config.yaml
experts_per_token: 8
balance_loss: 0.000558
tie_embeddings: true
optimizer: "muon_variant"
dataset: "wikipedia_en"
Below are experts of layer 3 (counted from 0) of a mixture-of-experts language model. Rows are named router (the router's row for the expert), up (a neuron's input weights, with its number) and show model dimensions 0-191. Each number is 128 + 32 x the weight over its row's rms, rounded and kept within 0 to 255. Numbers have three digits each.
After each expert's rows: "gets" lists some tokens that make up at least twice as much of what it gets as of all text. This comes from a sample of Wikipedia text that the model never trained on. Tokens count by the router's weight.

# expert 74
router:158140149184122038099162092156105071085162150113152128125102133187171158106160105126147141136131180124159104169095141150126120112173198122125169158133140158163149187085085173128116162060111145101116176168118129037148123097138165102136110149097155181061143094139125095110171154103143171117100113117125100091093154123180088110147144114081114103090085093114160124101183015124135150231135167112067143155118135125122146114118107117093165112126106142121170122158136137117172105101137130133150122163123156090120105109156167138132109113092112068177109122134160148143126103187063116150
up0:153143132129170077103144150142168118150086143142119160074125091108151150132087165146150113140110151168125138096156092158173098136123105187085081082122148147144084149073121163129093128166159159146169135120122150094105148109209189151086152124198154134136072163094084136157149122150092188169134074125175139122176138133112104083130087088129135067095120138171057110127125123141107114128136109080031097147096155142071166161204204137139166068135140067128113133118144159122080136120118095143085092089132113113135137075164115123092121121096088113147139100139166133177196076128104094145
gets: " a", ",", "th", " new", " first", "st"

# expert 79
router:124089124156081074133129088152131129133198188132116115130103157080125193097146101121137168138149121067206118139146160161099132048124121088160143171099131102119124149103124160068182130131097095133137176107099152074083109088109131138132152116058146197148163064106140059147148126135147218051089141086123102114097097082130163096120133139136071117129144148107177137073147091087133147216125106096091065094106115120093139123121096144123138124145102129063105137144109119126169132107087109137149116142128141095119159160089107178077153151058082144150173128105142130147145141139104137157
up0:190126110149140103136088128133110116142211166136136110126075174197133137208123100154110145177174092114094080129164097128117124126175086120177160112156185122089169142139149111132188088104103166130184111110134153110126150137168089098139131125134168196112118133120093109131175090085093117157109112111165139157156090132149156073112133067127058087115120142142128088131230054114164122155087054106126101090105127090149173197091094111126169114173161107112120079125179119149165132208122126086115128134122126148116154101115119146126111189139138111129153148141136163142151104186079134135
gets: " a", " an", " two", " new", " A", " three"

# expert 224
router:156097179107092102128148115187136108135098157077130105132117142083146117110139131051128181131122152138130098153119101113098097107205153078136124103131104096169081104187122148105138124063175074102154227114110165110103125152147146177158130144107137094145109129162213130087068135128219166149141178168156150105082072111131081079159137091110090127140147150114119160102088111159129092117138162153143161095130087186100177096132148116159153080164176104227144111154138145141066134087096085136137116135164170076139140093108115104113106152133110121138154119128120138173104127142078099156
up0:119221162127110171091114123082128078121107133126094127150084168095138114117182115090117109116125107087114098129058166168120108149176173138124114084115143113138110161210107122085163143156143077126072114081110113083066087095070131111114058122097148123082142166114104155151107117193099129142137170115215156113097146071186153080148123148113086125119139111094127101124071099150123155098138116159095164146143155123108213141081108134140097134155104132129110146106132103098138084060132145147096156168142114152099177132105208160182120168091115118163138154148208118144104100100103145121
gets: "==", "===", "–", "/", " B", "N"

# expert 228
router:121132151134108113150162175155075105129111154132114081134118108068149132154187139130152124131146152148130090141117186102144135109116023101149117136131118118152134215107116136078111097145139114143169123116088156071114075135139120123152104145145182122159127085136115178090105176110168172080119124191138117130040029152146128072134092114070100120176100076115106116112187087110182074140146124160147122165146138160102122142150149196101107165084154125127170077078163156168140138118157125117172139175161150097123081162142178110077128096156109137110165156121136151176091109135065170151
up0:137109126152143207156163097130062153146085134134105154163128185104146166070133043130104154115143097104132136152131073117202106102103121114130114115096083159109086150138137132136094135161110124085120128090183168115138117197116146196147075173190088112165134152134102116144172152173134148109130080114106102132206105093147117149128118112121082169081107105119135121110081121106157121128076037172151097130121172126092078121117162124130135149124188163102123186149211121113192109166136121137118156179123102114166145137174188093172175132123176108148104113085096117108154100110144109179
gets: "==", ".", "===", " ==", "=", " ==="

# expert 189
router:117075098153055087097092136170114087147148165113094113151121135153112138106104110139089184133135194106195096131098149163147143067090114110144112139100146059131179144129084137094167137068105124081098139066116114152108082100114145163147096187152107125110069060143137135140139088101135111081140131181108142212080072132142143163132110133065129116143121070096145124110131095140184136116113146149121144103061104149117182169141132104101193109159138091098143118184102128072102105113112067106085119219111136143150105091125135161093170158125152122140178139155136131087156160126066141105
up0:158125120139139128122119160117113137137086170090103108127057102162088172112083099148118124163106053165156189092150074130162142133190145202126120102149118114109118124073098103134131139138134177162134073105137102122113148149113152143155115137123133102072119116082115127098137127133096078116138037139187119141095064105138148073160139095104144104173178169148133159126147066161161079148092103154142200066128111159142179134109070090181136134117129124159208174216117098069148082127137080128150153139128083140148114083119127109082139108130143042111098148154161145140140130146115170149
gets: " the", " The", "The", " that", " but", "the"

# expert 185
router:111102122101110176160179130127049084058156139114097062105105098101129080151138084073117097070169137140114110148090160159143164121150081128203098161100140083091192152082114121153151160122126057131133110103120206141108134113149126125164157123105143117172124150089182093077105163125134120124097098106084127174162125093157091137152128084091141089080149140175137078089152137098149132110041200152131135140129119160108147159185149147119129087109078102149082134112097080129144086120136155178079140157070134175087148086114078099110127145161128154147139117117118173133124128179083086120
up0:168146121139078173130064114150106054099137081080143138135105059126111122140153145130143100121184161094091098097123167115144142086117123074101151127076145086083157066113153127133095150123101122084197140143086136145106100143100135066141077142107100146150125137089132088153171137104134117080135088150103119135140128149120093142142082094093102129177135146190074076100154058146183141100100185119123133114155135110108141091159134125094066112137099083163061132060156118094178047125115117098124192092100126149082155167078140145090095141143083138168143173158143072134130132086140081159
gets: " for", " from", " to", " by", " at", " of"

# expert 13
router:117092182122110147112142168158127119162112162105138105153129141122109143094121122088092169122113130137210110133106077124122091147150160085076172137090114122147158123160110116160152126111107098122066151112112158102103096154171139104086233110123129089157153088113237094111140184127137131102090085137165118107120070134123137128158113079169064133114051088170169127084108070178108021099092152186094098132172085143127125109156139197156091101150156108171093144128174120094127167095155110114153078106158139140145090103119109138147133105146076149136165114154095081151091112120131122125
up0:095138157080100133116098162139124121128118138075088139157098103148099190108110116116201164083151173124170126120047109153108159109108117108173114139100109151125114181100129170155131079131157152084104135142239131168153138120177144096150111186131119104104192133110114102138122150116087045143182108137106140107037140119161052134177124157142118067118119171119103103124163149077169118174128161134104080097063112169111131130114132145120184150065124117076117161025112114146103184095137136092176116106091133161159110167125148151144140126113103110166121110099149097123124141138144134086
gets: " C", " F", " G", " R", "C", " V"

# expert 134
router:193109160172086157081125109128126061096166133107133133133104188069200126127104118100176170165114089143111139104137099112126085122127092110131098152164146139112197118103128142149140122125124106092151181063163172070130112074084238107099142123117129118079167166117142136087126195128153155127097082116116098136103135092135117131167101142116094087123097169143163133086110161119174127123127125234103090123141176119135154091167153152176140094146139178155090120089129146089079126114061079087107049097134157083161134162146169128116128141083099097126090128104131099126112093120084116113
up0:131102109168114150083077130143094101101162171114160093150188126147079125163173189093163171175125083137105098130103150115136087100180133119100113113115147122166112130134131126167099114087135180081112097133165138125173135151187097140099189165139132124132140128156230145109127129156179076143143183097112158116147181163201108120130131079174154100124130114070138093118103095116147128095084129127097075165158133129065153115169123103126168108210133137112158076144126149141078161100124125146132182184091177099105129192108132182146147140095057092128097072133067136128092113163174128131
gets: "E", "i", " USA", "T", "O", "I"

# expert 227
router:102061138176119194085078196074114130152118157075094107161042090126143110115182093148144124106097149195079031138113110135139148132089127144130157122077107118159099137127122147153140161167125121158141097140126145039134149074116148166099116152137136168094177109161178141083118171111157198161148074154101152134092058107139089106188143070060137129102117102158139116087157078117122127161102146120120162156147136190132159166123141131134177097101160117135083118112192127125116153124079084137106114166110147097104118125111187120114136124088100081098155145142127142118105131167102165098
up0:097158144135093217106131105121099096067131132141115172149199148110140083168144127151198141140105106122115078128071152190116080122072179122130163099110171128145130133096141165148103132112155175202124120190154168080128183104171137111098147123161093087119117129190146116133162153112205139122139154102166127128087117134157109092115103127112155109127176074086112176078154169076093144160142146173098175134154152127132118162140148109187194122087102102125132123091151139101105100158089080158041133118112140205119092110142138144148138061073098111119174122148133104097091123104155118127
gets: "==", " ", "===", " ==", " ===", "°"

# expert 201
router:119152161101085165137143121106074088096094133093127114158138163097141149140165070095095197119078098140213121117080123127137172092165152127204135171143107110161137162055075103162158121069087101125104099092134237107136105139124144134093131155071129134137162129091133119093130110138119149105112127165080102115156098096124073200130142147113159123109106100147169154157153124127182126134099093135086152191115124156104160135143141094218155128102097106106094139119087095101060153109184140121075054143130142127142064094153136092084126170132151118178129146161108150159126130144109136084
up0:161134156115148062129081118123106164118147188115113132103165129144141085153125063166076092180111162157100168123168171122135164061165129106116187079191107105172158132152135118151104092160171109142089117127154120160129081104118151122131151102152188100133122116068155129112149169105093100125197093136136148207138114143093155103119097164118059149110100159171143128095118125162161205133078154117137084083215146123171134115127117141097163129188130130122105149132224179160139131106150148135148127144092136059110130122076106146125176073095109058123170128129140144166096153160114129116
gets: " in", " of", " on", " with", " for", " at"

# expert 40
router:124099163099107112087122100094139095111126148151152137143083162091106137071144124056135126140076159125202108150110090157089098137158199088121153090072167106167122144112120093159130103085073093159072127062146158136037113124129106200103211131103121090119118089088215110117079204099229148134117096155136106131151111167133086112146125105154112114175118115127162118141143129200140095104154118179101128103144170119063164147148135104126141108124154121106144158111144086105102107129144110117166086087125104118172152118129106148135160110173119109116141128146096052152113156099114161160
up0:141151173106160166142161101138137103118166163154114196093129146106085142150165111139079111139155182136172087215154143103137161102126066104100120163086156126115112121136121115049138166076138115128134153098141143063063116152157169154091122122051129106125108111102166077132103143110126123115148144139154142120167144128112133113137100083187111143115125169138061154070161106117131161209083095103113094084161161195151093174072187149105120153160113080149093123159136177170150101155115094113171114174123107081158069090133121129168180088105135140201064155113121135153091139116138114140
gets: " C", " G", " F", " R", "c", "C"

# expert 68
router:163103096132101059099111094108093159166147142112122111151136064100155176152138120137120166150130151086167150156175131164140111115194130053158101103152122102193131157134103187085120134097102036105096121173155177128080138146085117129109117132041137131132130116074126128159130137101106173119144114138148146112100077064121163131136166108128128085168133127069109186198143105099127121143171151150065126143137128082090175117127122114150152096109128128136138146135114132112113138082178097108060182137152131084161084134133166154105089086155087142103205127124167067085091115158103043119
up0:105131136146129107130198133143081124160104081110137118136143078150199095154150096097080162096072132107168070177114113163074087082099127127128129145062171125107114151157112053107097166161111126131151080072169145119143111132114158183124108084110138137177094095079092125145133098183182126102147110130083097115066158192132121155167118106141099101179080098093165134086164109077087171173166129166094179169124099080176123147142110127103121068146087129114160160141140198103109080137085118064130105169078162150130142142128128100140172133107140130112121132174161078106123136160089106101
gets: " a", ",", " 2021", " 2015", " 2012", " 2020"

# expert 8
router:137080145100120052132144123126093127129170145129158153135190079158140150126195117168104099123062156093155126162102116139092169106159088137083146134120088075154144129102114127108138156168091091151109165134073116137118080081115123205097132130098160189139168068092134146126121154145181094034086130141118131135096137142111097165153085124112059135186085114096129105116096190170170108177138129220064118140148129143075153100140159105124113065117118137136132124154137120116161065157136113154087137115122147125150122099111078158147151123077192131120128143103053098121110158133097075174
up0:155124113127063214158124118122124127078159095081112160185141140168096102184082119129126162152105167142135143120129152199120133080144146139120138126117063108113123110080130095099156135084152099140125122052094032106171127110122109195128082170166152190097121137103106085156112161156082137145161077179125129158095066109159071150128184142133099146121152137122088101160098132130188159121100123116095124122118133177154111083088123116194073088065110130130133153088151112114110164164150171122126194179170181136116084132080095105118112095127199133126106139112128142155089114164093117142
gets: " New", " G", " South", " F", " North", " R"

# expert 161
router:144110128206089075126112098127109099111217140101172132126096168129150191152128117122112141177137201077146110102118121157186153124102115088118073147074163056170177185097143194065158107071123079050111100087129112103081076120067126147096144128134067144153110088133121126110157110113089160116152136135091119151098097157188146099155158118114109158181111096068102138118127067187142123117158142140122150113143156134118111134138129131115184150174178067107132101117121110087111131049169115112108125127145167111130126162134141115142139107055150150121141131084121137104161135154071102110
up0:205126125172128119125116128138146093107094081122119164111137150162164171115141082100096099139146121078187149153170190126104094118122132155137099129119108115164106138044121130124111218170142083187125163148059099086186088113191112136116146120085087151117137097145164114133149099104132206118103163144114116168117098100092128113164108069113175131133162101110139195114108066142134101116156127164135108151124094071087064159142197094103157127158138103081089204135137151097120055119125110163128102144145126182154193153118138135130091102122075142126090119133135116083155139078122074099
gets: " the", " that", " The", "The", "the", " said"

# expert 103
router:170118082155124128135154136190147107101122178117112143209089087117188114095184122135095181145134115142088120182078111146174109146112084135102148102111145141142188143084134184166122115117150139130097100100146092078160165095139152174067123086146142146136114126112141081123143114128143134129153055100090114114095097138075113027143147114049138106176112100120146163163109131125143126137112118137125122186130162153100163119133174159176112105148126121092047092087134114189087160115092111058140078074149108108135100172157186062123123135106171125154166114114110115172066121153124124189
up0:202091078127121142131151156125096107060159117152132140147095128161177148115203138183180104119138101118173146187196121136138059148149166111172109140083117097113119120133118112158123122147161129118033167138060138113132148047162079209139152108151166145111107128126170136160103138140126124145179131121156135124157103138101147119116122150148072132100070067111134047148090163082123100139126139119113099176109165161177161168148177110152146144136115178053153160097089165136152080124117129103138144163158097124142126126108135131074073163095136164189113127072164141139108166097117137090
gets: " was", " is", " were", " are", " has", " had"

# expert 117
router:151091100177132110124122164164142093145157167104112107161099095086194183122209145134143127138129130142135156170108097195128091146075155124165179090113128099101143136090142095121122124119110094116090118126145127108179130108109123201095122105122154122081152108106129073031088098103094107132153087166117115140100067122077134063166170110107131147137106128160097097159136120081128137132095156144126090113182151120146167126132143146173095129128178138089112159086143086171078117097081143118081113145126134062163098165081170059086153141091163119169096123123044130095103152158081081201
up0:225134118062145138068092133169086088144206150172146063165114065155125148129157136174161127074068205150176161094160122174152158123109129103104094143065102082137154160152112151108153100123146107134140107106166119156105172119106173176106118088160175152042140110138117051096114133145097178201125113129106112142125114094105124152059193130163144168127120130137146120138079145127144080130070172124126118125125154143111148104167154146149159136113122143117164108088095092154136077119117156177143143146164095135126092121128148142097091141091117126128160156105162141113070159173105135185
gets: " was", " is", " were", " are", " had", " has"